config.toml
num_hidden_layers = 11
normalize_top_k = false
routed_scale = 4.47
balance_loss = 0.00449
init_std_router = 0.0149
lr_router = 0.000469
vocab_size = 10759
tie_word_embeddings = false
max_seq_len = 768
max_steps = 7336
Below are experts of layer 7 (counted from 0) of a mixture-of-experts language model. Rows are named router (the router's row for the expert), gate (a neuron's input weights, with its number), up (a neuron's input weights, with its number) and show model dimensions 0-63. Each number is 500 + 40 x the weight over its row's rms, rounded and kept within 0 to 999. Numbers have three digits each.
Before each expert's rows: a language model's description of what the expert responds to. This comes from a sample of Wikipedia text that the model never trained on.

# expert 6
Taxonomic name endings. Latin genus and species name endings and taxonomy words in species lists, such as -idae, -us, -ensis, genus, Animalia.
router:428463509454506569510502507475507478467503534550533557524490533460495495475458407478515522460573579556503538482534498555476489511580399478505521505454484418498470543514506434524542409506526453
gate0:500483494527533590525409502487505515503436497509476531511483464495457437522476468523522446488584507496522485503425626530542490530519539486438519498561453450533492477467492456543523465523562492
up0:512543477496553458573490523518435480467492566545473494492442550513436501537521482451412516532509502456547544498501512497549560437466502493508518387506528503502493431538506504560511516502473476
gate1:429457489467514492549556533480517509464495570488508492656437508413542500433483469434539498477507567527446588521457522515478560503470552442516493499521429478469576486533500465550495511572515472
up1:490478495497474513469495491484509562502474456560513441416543467435499502493441553475483533532555474424514533538501512446528430511495552546534516556447511525456475565490488490433501438494503577
gate2:415463478462521452501448464511476514560451534473477479496409477469473451460504542493558445539548499536497484473413532533531488516420511438509505478467570461468457502504507440537543533552473473
up2:594474467442511517520483543478477532551571433511535525486440503474528478512471549555493555573431544545535509503528453459462486525480485501493457503554474467585513543430572517501519492480478537
gate3:449511554494483488463473563541499501517486470498552496519518420527537507465430422522547503471456514530444443481499458509451559549550539572511525522460507476490599533529484482460494520532503529
up3:539511510512479465464473503485522522526466481489527535488528437527490494464496482508528502500412483521530460492545532462400471487424410527511500386459550492503444582467433403520535473479504494
gate4:509482515578499500506416483526497497476473488462575525477492534482511536501526573611552476470508608532496516487526529486455527464497484504486521488457483477509483550539434474553496477511575484
up4:448478533530516476409576521500483482505577487471506547503534539551455456531499529467468555532439503421400464464516533480543487501498503493530504564439466565498552411518454522481502534545468549
gate5:489619519496478469432515474558541518449512511526463483528471536518529501549476429498550522501464568566558488507442549437541489502502513473510502481447488562490469520455506514557558470520551536
up5:500469442469505542553507592507488522535503496515592425513496450461511502469538563464565524542485501447527563573489495502483495452476519541464530507457493467540499537546545442444597469494532574
gate6:498415521456468505538524441492517506465500544550482512494505487515467552506495448484533532441506517523447569470522535528485577449468536504500556452510469420501527536489441520542539404596430455
up6:486614474538483478470511513504446561574518481452479368531506480558496477457414491512486535524503549444449452523526492542498517529489490489448503479474465552562455480526445508514521522474492528
gate7:510498496466503458445431506462409429505424509459516445415518493492490507553487508494397530486499497501532553486433563500459475495574487488526494534556518488451555532460487504482502466560470483
up7:425472529530493493432503452499531469524497535592554541525504457504481532519469610516575499524530542493469447498514558426482549539445552543435512507457457549503520514486476498488569513501454527
gate8:533495570537413429426510543482535580480534457401473514470498528506462513535589583478544519555542514509512485441516506450472468520577422479486458563449538476462500533491454453472511476495478500
up8:457483534455508552428516564480465555518538485442420472495547481505514527494541518510489516520529520495456503437506501448448543559543429538556442428537469486532559482565460424539482487495525510
gate9:533554548560413529542497552481484526434462485545474531452472497430510508519491495449467464524485545532451507500485556522457469495443536564531539455421517469456599546445483575505573412492517444
up9:539520487486542451487495432571503499590499440505489490578542508450520528416540440501496524474485491466487495523524500448500524444462494500495536555478408534547463591531474536456475552486513449
gate10:427496571518486519494450515453543455499529524580458502508471534443523494594436456503559527475468452506510501542562450477392540422497413493491550464465438508537521516481502438503482427427513501
up10:461512555497536432511563424557504535508515536478493516503466479461489480523464467527570566510447588423582491420510506534450533499488478475539492414535429453479475496458513428507575465518501491
gate11:497485481450525516469478493455532541524541489514509432514519440522579481539476467581496525468433563432491527498513536622507469567472482516488473512473503480494499538526495485453496470480544511
up11:499475563516523497553481506523516422563461503483442518485553452487522495502488467517523447450498471467570487462432488519517468533492472531463530544496469558459466585479441409539510493449477494
gate12:426478481486494548613503536583474485529450481458601563472553556584496569514470524509474443525496559505561535543530464519500576589472510459509502469489455567480408517487533501515523510527531497
up12:538539515469478494497437555472386481483474421492558363467502484541486504418487488510564438558484505421466477501545497460498471548457443518554470533461476489464506484557484459499500503511554476
gate13:523505539516475567509410536498527420488562489508509528433511514536519456524498451530461534450556537499466529500435463555544536509498459502461487531549486502487544526500469484560501544485537440
up13:533473569449510446538498560495504415493479484532537546484471528497446471458485436463533517535560548475475456520468504412432482513530467559471504436519521519477444532515467478512449488487492429
gate14:515561505509527520456513580550524513538500498542582467447507507566432479473438528517520582507494478516509502480441492516513491488440493487535527523480460466523513472543477472495537454516547474
up14:467496459497493477548563431495494508507537549509452515498478518487436530548508528523518524549438491424531516467576598506486501454503555530460441485580519580431495461484492538477429520520500437
gate15:513504448459599503499503575461512578583471474509477473521505456523472463476479496468495500467517517521575472491455473521541473471474539502524492548506484553479505503444542470538441495446438487
up15:458509484576475534532496497481526508432474426580510537494524376490542479499485539463432500490548451496508527453411479501551520421502483519500591530463483545534538546512493538504569508428513471
gate16:527521550492487455470481566475508467449531508534519507540424565523493519449500488535498486458502526550461541547487515505493470554525460552444536416552425509491556527527501492498538496538505455
up16:522498516521524526503500489410473529511529429471524452528453482545467574561474489476514472411534453520487537553501511526491486542542525501504487440537454449426527516529538487559527511504469484
gate17:523460587475565493511474490572570497525515476470499450549476509514470509597525428553458497456570431536444543500506469486457433527549492485592552475490480535560484524435486517502506526465503479
up17:517525511562484376438487488430473489478443437492523490521543495438449528524571461547495527469482547494531436530523537518476519468477455490531520575503462525546460537565488471498525554489559459
gate18:469497602456545536395422424435504525448574514534475550559520505414484525493492454520449497492482527534484546546492495500469543535564439440451524532524502572523486507557499509489519482473539456
up18:496479449528480505523474608482478546433402571502476458462496474537526459469506509513499568472523451507585512481516546540473469483519486539526494465445467457516462597464531462445517421616462474
gate19:518539470541561544538521512468491490411455488513598566504495576494527504508486489495522451404522500539464463485557473605496442511478482504530512466549575521562504453507506532555476471556480502
up19:543481505480491538535553480596560491507463555490478504459547493507525451499507371527554495548538508465601538506466555477474493409483488519527446493446483524540571473575496504497504499556487518
gate20:477547528537490457460548501490465529535545521517453499485514506415469581535469476430460502499542551400542545456513509546493519492546481520469514529553501449546537575471525414516444453511517492
up20:500543547502519449482464440542419533457484536487479455466505510493518503510490571517471417405550546492485422502449467521577531502479458488489414505510482531495487552521464439458500428509519465
gate21:557485522560506525435491477506498479511539411505586513480456551456497484528458482488469501460547509467555417536444477505537492527547525542547577492435468426473510501499546510509499477491544508
up21:491496484530489517557425503542508555435553571483507472444506515456492481480508429493536518525453514423510472556503510410426535557525547531484548549485546558463548438563500540526504467479436523
gate22:442537512493434542543462477549551500512492510592525466477583493485519502539516540485550535527509409534457466473495520550513517493570469454485509501464531371507493460494540502475622470519550489
up22:501532489546449498477540448528474573552558505523549446489545471504515498506487487529608540522517488477582544509492552501544495511554488486478447488476501484485489480432579381464529474490504523
gate23:460519474529548558480521515459524510516567503552515442518485487507409491539526489489531544493540471532515506521461466571483424554516558547487535472431580492491562609476451515566502488609491497
up23:524488532488517494452513521448459417513531505472461486473459525511503515518542533478439461491436521479429541529485556450498469463503513479536419482557480487556410452586486536497546479454504538
gate24:452483495458459491540431547558484455445483475540530527496507437495589482491486429450516522514511484528501536503458547500506500440467435492426442524483468474549516512530525480575490472451545559
up24:500515505502430491562505487606456436462414493511495555496496411495501465509500459427509442576470541497495600497468479477467518496492445595442427487511495496470473583496465490505500455501499520
gate25:469547512400479450479507522506512517497466587438516476489558520514470531480464534459464514522470499511507457516487521594438507492515471487475533477511495598464535525518516486442521473510466527
up25:506561537583530439426536539510443444473530445490504524475458497497475462562435515523492504476537486408493479479526471493539489482471534509509515502532519487445515469498520518466531523484470465
gate26:500577497503478506513506474473523524500444485480525446526549512522491520412484501511490458477463437503468577505489416590427527544517505497527502519454587461431512461526481416488488463530530551
up26:507474516468502540477523491491491502509521471481553520523416517526546558463554556497453504499451589451450504499491458466502506564531524506496546452459520552453544499463498556486474500491507483
gate27:471523521503475506455500582557552527521477521475507459562463483487562455489463516510444459493492492577551475489527479508519520498475469476576481510497483527507559500559458461549544399470484515
up27:530499504511498516500404513478541535418512442510468589458531392472512499506522538493516458494507469525488484534533502540553473478453560503517519458486510524547487534479521478554573508476499462
gate28:461539472496480563510489472480504501547441489521589485449464401581435460520474506563420506457638516564472490501543500544564495420510478452480568454535504488474441497497445484525494562415548498
up28:528447437507514460551496422473604502516524506509569523493482542511487514466550476443446528496508454544477506521507570526542492484565454506494485519575457485500463480503527580528538518453554512
gate29:503504486583462512479448467495485479488524471467487468450507560467493565539491516468524529497519560544566515487482571522479495485486488531534521553444481473463531525488514504462520526468484548
up29:554544499490494471570407497549417478503511494485495505498502507541494424536491480552497476486418494451484495528537452509504476473449483469499491532476592472521487474495539515510488525505517511
gate30:516510460551477463518518477560481506511469469493479517526453523463494471421566474477496555455540510456511524561423486569530436362469499444477527582494472527541510504524460528455474474495501528
up30:547504432461484619453474555546512525491543486447527511514512496447504493452458505548452519470482535511527500551559563518480459543464499504506502502529581497506502490453531513418512487520448500
gate31:441454485485477608488453530569565499482562499431582490574498537496491521483435498394448516499479535548514655513447503490455493509532522506522473430493532484451490516473448479521524515547529540
up31:423487504500482474469484571474526472480569518529531523533556504448532549606486551518473483498505532517534463537509522584527468503431511575505442503495514503486487398552552538534449656529430494
gate32:476526444535515496397479519516545462491522465475485559511458507509494508482502470466541482571508510514481540487473495591462464496561491461552469502527394492527510500448513526508522434467493509
up32:447516503528462490477528473535524539454447462459494567540507448513481490545524486503525439497527483533482539446498556499523466517591474394543559520501500461567509451455477464492542527493466573

# expert 9
Headings, bullets, prefixes. Section heading markers and list dashes starting lines, mostly in film and album articles, plus word-initial prefixes such as pre-, adv-, rep-.
router:470552535452499521522522486487513516536441506544521522525506587408493543486478438464547514498513481507456472478558549523449508484491462578574520563464449469511391524562464477501461445515525545
gate0:494542484532494527473523474472490488495506462444534566455473505418428496510439614530547470453490484530427528530520535518473491462498546494504463528500496515539455525510489443509532515537590461
up0:448472573533484461450514450503566447496464536470440489549475514448540469558512449567412519527497578518501463492483445520461493424481530478526568453594469456549526472591489468528489548569555513
gate1:552505505462475463482499526462472457484444444458511470501460432423518488529514536523517541497469558502493543533501554555430504508421447503542505494499454500533535507536466510478492543506511514
up1:490491511519513465398507587409549498430596506516502536540527562441489474523457484449430533513499496458476525510440510575489459551514489461464534433461454549432517544471510479471442500475495519
gate2:428583485513533531468519496509510464449539486501493556429512519451460456474512477559515526526454520459546536506598489511487508537501454445539492515485470542524573513474471557556524547509501560
up2:456535439467541443486491452496506485476454457444461567538470502512554498474520467492530522483519515519465429421482534483503501527540528529484515453501427559498426534547551441496537451499402514
gate3:455549479531534473518550519547549500513478505506519561493519538543499589499512446521448569473489504471472489522542515558471412462572533480465528543510494504481475486468524424448473481459502470
up3:508564528586546514471541501452379416475515464525455493487556499486526514531443493485509455494463510460445490473555573489456538549463508478417520468481460495533526499419466516511494491527451488
gate4:483571521518521495527525505541520544515468551525425511520469541440568470553493406490511528514480458548473418532546459511469476487458485529593543558459407516489518424492484515455474528515499516
up4:537461540493493502470479495457536505453569530498478480592519472477477441489492494560527456515543484531474494505534536520428467500465458480501454454499487507566530475451495491502443535519463504
gate5:510502504476556526504408427449503529526550511509515533473451477530556545463520443515508521479502503544514467461480484526510474490483535586499462519488533439469491486538449446537571486496419474
up5:533437503510493521508504556454502514530503442541532516488553500490530545481512461446548563457501511532448562492491417513539504559506472519563564525551496506529520482535498535561514526477447485
gate6:459579562532469522491532480514475516523470434512571527480515481431480530503523441513507518452420484565459564567485472469481585454491503485582512497527519503531470544499454472429551445530542471
up6:455490456422495556475520468511515540468480522507449585555530457520538474480484458481454474449424604500512615498444472530488510523464548498447543501470525478523561564469615487492528569501504454
gate7:454415454462477499499483529517508454480470533504540455467524447513443504516539527446514518514507446499423539549488481488502498514435505501455496489480471516527442469569479459520441435444554525
up7:509515492515547506548481510552453466435502480525448497529556519599487518484475548476447534528511506466488416538514538541504562502494553486529478517519504429470512538453555486480506471453527469
gate8:456499542448513454407434536457527507446553491490502530487521497418520530498451521521567506440488544505489498464440500495539486506507517516453482550532506633413473456591524455507474461522482543
up8:537489504478499480589538495466471482514467577486522444459467510518482503514559466536413519491495547517515536519480555477490522496444480451452499505482412485569523506498541598436506481480486402
gate9:460457561459482499568468471487470554529540582485486526535541528483511523509533449527505528548535534500548488515489524510478430457502469539484507487474442550471492516479547417528458548480559482
up9:525460478466472585539506473579477464590532459417525521497498532456507434481590478496452502514503468518489496573519491466437548458515535522538553544487444483516491518543455515502491436505449458
gate10:574491507559518468553516484527520521586435537475505467524545484536519424563467497544506542494539534505484468464477510464497560483561512507536420440551522534486467606494505417506461465482487586
up10:478469466473512519498492493544513490535542479444492495447505473472457507535518535494420460518546496524517505496501474542499519562548501489534477502529562587530515451487482465494502490465534493
gate11:537549463462481516451527477561493471468498510491498495566456508458491540437534528497506560510605523502451525486486495555444416523542472528496494491491492531551470543508528487571518527514452575
up11:530454495458436475517509473535518491551501467544472471556480482542539508469431498436605517504505457521470461567561565549546533475473517487531454502486507506510497529520404567451420515549558490
gate12:472533511534495462412527439476503516550520419550507469448494541442505488506530517512566509575473479464488518472519551507353500503516521550561547490508546462504499554492506483592461468526527507
up12:564569455477523502507538392523460553490508495490428502476479507464480458500540471532456487465496460550448523430568571555423417433542556515548392492478455492523486487527545505512498500488483499
gate13:586540498461496468466547430496550495528488480542497463481537491476532540533500547489496534552478522529434500581498588479509520514537459501482526522459512490389521486477425431482507416596496558
up13:504535476501491592539469451507542451487456502539443504458512461459499505471526578465438465511533544524516478462497452422469537504523490485463529575531535416583519547448556528450458508528487541
gate14:521547412509505545475480489548489500508407506514475485457431551391381514536515568461499489503496476551439493490566556512593494497442565500487469507504524433516479532452559540510549505527547497
up14:479492586471480501504555478547490528495461537562549457485521552526524433449531451494514503561530519452525519525498415503481525418538484572433426521421522528506516475578466446485554553495467515
gate15:476509544517467401449458541493442508454460452495510531472490466517447525437551473481509540513573469492552536521516520487524497467500523511450540474554457542514548504549477514391489450521466530
up15:520525521515524553491559446454478513440488511545443520562548479555530407531448504567491418450494528517486505458456469544493476536492474517460496530506525410440524393466525490583519576504472499
gate16:446513530533458478519444533497508536504465505541465504544459505515487490466505536465529486519468555494579469506528514544559444488481561455490466511499553447512524507478467489485477495582513498
up16:516414450542413561450565490467536481443511538495472518489547448482485460525425566542503436535476445534404463554531492462532511489555536474520497501523496460442493475495522478562549500447489516
gate17:544499509489515449477488539487523504496439500513492504495552511429560471405484560493484528511485482582507537553477531505535508485545471546511439434418498425477451510522523478501471410459572625
up17:518528458523576513500541544533501511510491545517501500544431439492471501549562481448499547477549425457540565545481531511509474465461510512428516533493517493529490516492503527581504545494485497
gate18:472499524460462481446510491490482522497513491566493612493457453497467509557525494495500493597520475476471469505475570481503484494484557461505518535499533472498540548424502474515468528522540518
up18:466464571471463544462528525484485492501505561513520573440545542472572481548500438487513423496552453428465574504512571512514506538483528503489512525469439438586543505504453560437479519514481537
gate19:494580589547505552465492473465490496516474447521479526464520553502470504494543485527511469472423537591497460480578461534503510509443567518481414505488457476518452528469494464486463483437545520
up19:550547525528487469478478532375512456465489458534471426514409505499529498497428487485546540464526489535495509538492479456527430499461472557391490450465493482523514536558569550544532579518510517
gate20:573561611475579469562511456547534498550463496534442512517457561448513490466512413531499520512455497480483453489434542470470504485531479494534523558480502528509550513438502493544474522446480482
up20:490534531467539548484515473472513493519506492491547511511487488511464462481520493483527479489471470500478398528507521520458405498571479447510557525513455483492518494446508438488543524479542556
gate21:462499455462557475558572492488501514533536499547540517526484499514462553482503461524513558469450478512502435469479523591476494462507489541528423532533489501553486504473588486555513433509418439
up21:508455498475461435426447481538533532488525474547500469514487532421572515517524517514532510472536462555545565505445478520614472539533558504574529503489440469505523590493502494547485430498473490
gate22:509518511519518469501492529494559538462502496465507528502576465553457511521535499569573493411472447524582515486475547581531509514515508525447519561472466518497452560556452441495541504527438526
up22:492452441482516457460479491466506516560478558490510510440474512544556528475504483599443540530469481400620549544454416528527525503487486543500534560471457482524504475525481469497514390561466542
gate23:527544476413553518466467473556571480559485493542514567564472520447465548494408465549466507464497451516445514520470483487491562522472542462491524546464533427520438535499531525482521522464514567
up23:525501447511498466450465511521540510485524506431483556484502478519551542485407521543539446491433550489440522504520547457484411530484524498548542487448525565497458515494559510492519544472545484
gate24:451465482498512486449413516546488458450506472505459492488512488450513504552434490518546543499502545518396465481458519469545455540567498485465516559477612490531488509507487505552484597518500505
up24:528551488534452550519469530516474552510552549513430500409521538506544546539501515512538493558545468498453498489429459493447540507547557533499430549507503516498515452518553528507499566461469449
gate25:566419511491533469428531532524511465517506516503473472435503552429500486499456494443458509473438437468479521529520477483446424541520544519454478481530504449506502478432530474471548542520498545
up25:535499461454518560480506467532498503536415463561529567530462504487448510510521502443488555529468562553462403509534511569522514555537539407543527527437459519516529497503518493528442539469441465
gate26:546576537499468549505496484473468517449516529449522473482504530476525491460434511523413521577550615465479505453544493481585518580573479539534522501508502471507484485545533514513526522485478425
up26:413470486549511437499490534493606466462509557504439506517511545538498437507511475482451508465467411542527487559511498528477564518504479502521468508517473497512503507483465501540445509463490532
gate27:528455504452454519507482475565488416572465473495515467494510472438430468445533478441473494529532500486467563446521448473492492553506499536590469435487567485440475530492509424479481506498604456
up27:522464529535511476565478487558466456497523481496508485520483538511487460552569467464458542517508541472477520462528503504502492485520539576536396534525422493498527507480592549515555485489534488
gate28:451524480509507456476571497486498520518475489556439531469499591548453474525535453435499507518459545546519451487481559503475531493536453514457484552486497453521501526478452517522531377539435540
up28:485506551497500513489526516530553514460503507540501472567453537462480458489496498487430541464545487520509489518453477528487545588527516601484484511524414490498458547657545483469534542519462519
gate29:503527483500523506463496515514532523527556519441502463512505523483493543465528443519515528475521486460469444504555502460449504488430433516580499496491485507458403518537558469541428465474561484
up29:498563532513490469416501518576521523509569484510494486533568572495547508524463510418503464507505547499500537523504476517486525477487581547476484448536568542494523483501496475552441452468487521
gate30:499554616477512510565477541521563484532488549506506544510441539512495569475482546431562523379476417484429526441508484454514527559498552512555525457484494568483483450489493467499478497488514488
up30:540490529471555517503495487525532448506541543462573502581501512605532446562536511524563498469469534493496464462469496466450437490501518480458509418511438533561490518555505503450474417434458501
gate31:527523445537439592517488520550540557514464527515501517421547509417506523485437447524475517368509559470475497525570487553515522444458509530496494538463569536496488444534504518543470417529499501
up31:506484509461473508490495514580577472473515462529468533467525427556439547544508481468433524440482466533465443520438496510492508489512532553537556511486495480535519542514458488466438569423445483
gate32:545484514546481468494394526549494486522466472610448478520506474508489452488514498578456503396507472620456539565592509512468464523516500502498498489492514546488449478437537448510441525486494515
up32:537407575501538515509551476483446447478531500499510518487511557482383434511495410477499483500447517616514464559483450552472485499521544484459497500509543536429566496535548519517443462570466470

# expert 0
Name-initial word pieces. First or second piece of personal names and foreign words after a capital, such as E-ust-ace, Ná-nd-or, G-osh-o, plus articles a/An.
router:489513490439536530548432496526487582593513494570498535454540480504461469473498465434557466435558509523448498456490616518550480456544426480515524450430500471472482530574472489477491466474596487
gate0:478524516513515585507457579468450526548509470570513498512501466473469488465503492566513437461506411465440510524518526461471515535470434528527543524536497494502537511479507517515509501573414481
up0:557512560504478546496468458470484543558500430502538466466485486451518497487485511505540504500405471512466548456567482517474498525479512472532522507434483451485512452521512480516518584542488533
gate1:432535522493477493415546558455429517575527599508512510495476463465435487472504525497483512466531475474525558521477451495542537545473431444525549489523509429519485526496564453513466460562532556
up1:541558507488574439500480537484549494373560450451499493514545483523567506501471529517565520567508551493481497548467476507560438505473467511448488499476461546452497490462399596530541470460425526
gate2:438489511521502470496482519571482529525538521531521578501553505471569499428471460510530549516539441472460485528490551452503504540449488585484538552472530410517501513488512482483553543500519474
up2:578573509509453521507498488472503516459540506496514501500470561520508432506476503514597478486512488506477477519548495434530456529502568483503491451480492521510498545594508590530543569528525415
gate3:518492478445518468451538458503498592569540520523553513495535535475486548447552448529496499542554541510405528517511470517489381588544501541460457458417409547519488412525584533470481489514541500
up3:536484505533475510518527522420524463474529414568520470479465495475480421529414521546495491480515514406450526536479503478517542511519569565523575533452553544520452539507521455537559579530482420
gate4:555440517482458486507502474494479461538498494502473470538573549521440499484581457459501472529570564519515542584538548539496527520498469471473529467487497441518535470530474494511515502419466502
up4:493440509482428526589461505509555541438508466471438490578539483574470448463470493517575431454517537534450514518456535403475484509475497492501534555514528486452481560443482498517518500540476471
gate5:470505480472510573489530517494508525515509464449573469512479522462506504547427504442496463515509516511475480484429527463529499507469445476406551461434489620442455545492501446534457448560478434
up5:397389443505458501520508490519494502600512526487502477448475456529479562518455498491543435498486530510497524523516556518495495487506541512462550554485545539519505539476507581526500469551495471
gate6:521515530530545582488479453527468510506477519522503568453542490458476463523485531537501454481473504497393526537511575485545527542415550476509468502445438518447531550590507474490504498514475478
up6:581563519551460479530552508491473563477515472532527495512513425468490474532523539469428523485526467531503472544467553473499466601479552507493524526458485446512571529500458495414491463480473426
gate7:459505482468481500565520523494610530484531579462481522480550608483538526532496484507430458486610487476503529509491462525538459502529481488545483503467518580444477537421525550538497469473533539
up7:535514522488524548454415451485456525507520509546473403513496534559517487501557462518593457542439513510489417560466583487483481534486503513459489506531471486530517500511481446481530455522479524
gate8:500534481549537515488474482555506516554481510512469497586514541463431523480524499460516542542497498498518522538463484534554473500543465546444511581473498560552418517457519503501479447502566504
up8:449492490505458470551544533520492461518554503503543523494527440574567508508473537444508541481485538468499470526531503437481480568540488469523495520507537519468486453495478466429501469480465489
gate9:478488558478466578504448504492543505545585524481584458530520513461498443471607483432502490468496511542465516478494520494503524538467517488511539399461489504448490501512479643571538497564508462
up9:489432574486469481469511467502463481461523522550473447421637468531465550495486474475534589539486535490477550510509501526576513496451419506524456443552529551500562530501561510493456515488526477
gate10:516531465516482578486523491586521556559517447463406523502453544509491549527527514405522433514495435530505455517454533416475485507503513555559570415437551472508476434539465489438481467586499457
up10:478482487492438393474489468490514468470481545473533436469485501429453489460471514493458491583499513484578497497564493502494481506450585502479442552538540563512550460475586521499561460452482520
gate11:444555450496495435515560489475447504489490474570530492431462547454502521521515498511523435531492412474520561511491498470481521472567417500494484492490542428495513559498497481550546524552492479
up11:553548568520527542458491438548514527479591452516488510539507474527504534539468453526452531456485491443472437461470429589470469486513507477496489513546410488586494496510486480455495429483572440
gate12:485503506541424504496457484533603496505510462449480568464532483464460482488498558477555469492482541481458474494460529466493542464535527443443517490478510465494468383565565486535489528452537447
up12:568523525511488504507497463503406512525505477525542448496541551517532460521497430533492466493417462477496513445523446577522492518485420519566499476482456550515430523497469476509526472579457554
gate13:446530518534454503480415464488543444545482480489507500454478566554499452550409528484514510455460523528521526525486452486505512538438469479473517455455533384498506539462460522539487466480527432
up13:469517450491489521488464513531560466512430539443458449480568468551499592545507514546498482511426483570488506539545469522530548516563454477484484452483462429567478536450517524580506482450578500
gate14:497528509535458553475479528515476524493472482565401456471532545464464497535522504481523476521526469456398536473535532511461520472505540526490575517476438553508455480498497576463499464480485507
up14:511525428455541498562499471466522494511507462482519545517494405486450416501546550481450521516513556535598561483487454420479489499507470475520490480439473487509483468515581443506525473475571508
gate15:542495477510475527477436590533446501587510460439524519462467512532470538518502521442483520481514532539530607479459539468498502498495489526516556519520525526402454518550505484503541502440490474
up15:486532474608554461498449521520483505440570547497458486492507527457479468552525440463515551483514497547480482493471465469490431534550564498468473515496490550565478575383493509504482543552486483
gate16:523576521539507499537539508528473550523533591506460522411504573530528446556456493462502506468567500539469450573566498536524522501517494493478481517474546504488491541584572570558571486504564536
up16:486534505459484564443449540487544498461481513493580452441498555436490488432505518582497562502544511540561492481533443483517510543472581513456557439499516462516492500498467479525495529537577522
gate17:481575431513526430508414487521532480444453498551480482501572571574495506471495468506486447505492468516456540501534461505603502452500446534560528476461475459543534594533567465532487448566540489
up17:513523524451551508473469515453440540505518527442475513555492439506486446510524556540491482558503504509435544562485490527437562435400465504494440500481467451438404505477430511493487487464539512
gate18:453453499534506489522546436476448544575553546530503485529523485411481495528465484507514470535517514502451472503508559462508507488522554526487459443486543498503421525576478440515533520499537519
up18:498549543546528470511545472509530492518495437571474483520551462535445495480525450498532490420486472526587508453482401539548494490481465525563494439580633506459509520473555489551505530396540506
gate19:492469578503467527463469468532535449484481492512546507450500469547531578548501440527439478526520519520488475517514453505467481548436486540452476479417481461492522526523539505493509577488499526
up19:472459443594462516496519465445444476494506556481456533495481541499509497523506477530468530517476518543503456485553476541465518496521448481486476524507586514488518431446524526516511467512511473
gate20:514463448513490535452466504584454445514510385513506509460384447541512540540505433400493544501554494538415483431464450475507516530413465516533499507506516497447443494594552514517466468478499427
up20:483453519514441476444529461517469492531472415449449520507511492446493521503467519524506494519509471457546607478466469518539537513437489486537422506570491518481493469502471455550487489504483483
gate21:510523561522572470551520453486456496424531440507524537478531456470520519592491444534458471572489491526527542482585536528523442551457464500506459555507480477474482527508520493544476487469573527
up21:540547591576522504464518475479573493442556442466493545475459472482508510546505494533516493535539522538567491593475492518496548468483525421512514511517484399454500479445472508458502529530514430
gate22:477496569545415501474470457554517560491508515474512459564478523546441496459461484468545453476508544511474533515402536481509493511484492542518501494515545521534470513551502484423418484431551423
up22:501492500526558497536453467515582456529594481435449507530549510518508515510504417555505506450531483402540552499512499556489487522473466540479466444455586490529461514536517446464480620533505471
gate23:538542529483545568547483557473554483544478474487514523519457470524501495525433495461517506455459533485497497491378553465537459475469505582453498456454493462474523535563609455477445483543541451
up23:463478512487535547463510517496479493510514504532488439488437477549514489545496478471558466518473603459463512503510532502493519406466446466483533449531532491481477496494501513497523505501515571
gate24:443473505544559545485463465557462415523539475460476489536470508522530487501499540505435444503542486503412509501416507552478475510514437472460520422433482498522441494541468506471523491408512428
up24:533558544527528462493514457473484501539479466506521535467505460511570503505501490569549545518431450531481498512514510478459553471534472541478474513517437529513461455454417553489461481502457504
gate25:492461453443522605480490449489464535477464532513549525522452408514504420504541481533478531479528529469508467490539456497494486494509477464505522513487537526541490519575493512474488500543472486
up25:524488512547504527483483504482565486551518442461477449413447502494480458546552545573539542486553529522499522542502480446520510490499500513449454481486500477599459502576503481516498534473489531
gate26:485470404551497543512443566493458493545529489548478521446448495431555496520566513469529539508517512453529568473472472461534500484484537527468526488500452482548471517564509465462490489518552427
up26:545516503533519486507428502502438473515531500518531531420493484509515508539527540424489446461515461472570517422471451468504530487521567479528513535450446503561523545491514446498492479526507505
gate27:490487610476463465535420501587472471559609439579518445421534483477479463504498452565540501467478473502459486478523494492492517531585511444494529419459550432475530556544528439536542529477469514
up27:507459479484420537477431446566550542513573493454477491428499508508538415497571514516450521484535477539523502573573446503471540525486470500519493496493521579454546528571497524523554501497513553
gate28:442515468511454477514478572611536532499449520514574477535451455496516482511504580420507434522540507465528525484481504511482528498546502504563551510443432485512449505483479598492563524515517471
up28:490467493458527500533495451539555497516550595520432508507483535509507460469512485554464537529517523487456546532509506577470443516477473522502513489560498524468478500510485533475494475519477527
gate29:462448459507483518449454469483499514512566506506567495399567505482495572531491547487505446490524542515469504513483445532520480437525556477507474534505516551567553532552496522498514446484524466
up29:553479487489456497618460540485517436441481536488492529560507504533508514531506504458483470511488487482457466569479514524442536452506541560487577504430444433460518500506474479464513610490469477
gate30:476577559519552452489458503461554517502573502554612482576472473487507498518466471515549555547534481512547502495464511554565458504549469509489462507514444470470545556505561494490465428558500459
up30:492544515498515464472512522437484516515498530488494553518435507473502485521481490482476497559537528429452533457489473516476533492442479578507547435513485536563460478438548469480445422494447512
gate31:441459498440552494515464412508535454519513498518520495536495487456489454502548546440457510442498470542576456438499511566474512439530518552526503511519462443508484513591451501449569504531457498
up31:527514590477510433540488485463468497493574467556493535493449459489450489515535557430496534498454502502464507499543527560459441514513465459484548489490450501519478493516505530466512506531473467
gate32:464482517503463470502473481532472507577529507531581524499546479475509484531478451483452531520474454575534436493555437570527489542446535498542512467488487469486432565439493484522434461471565464
up32:434533503611548437521455484499447494556502478432497494462552454462466476549503505473542447548440537418426419555516542513467487490444447504511453591523491452517481557514546466447473499524576521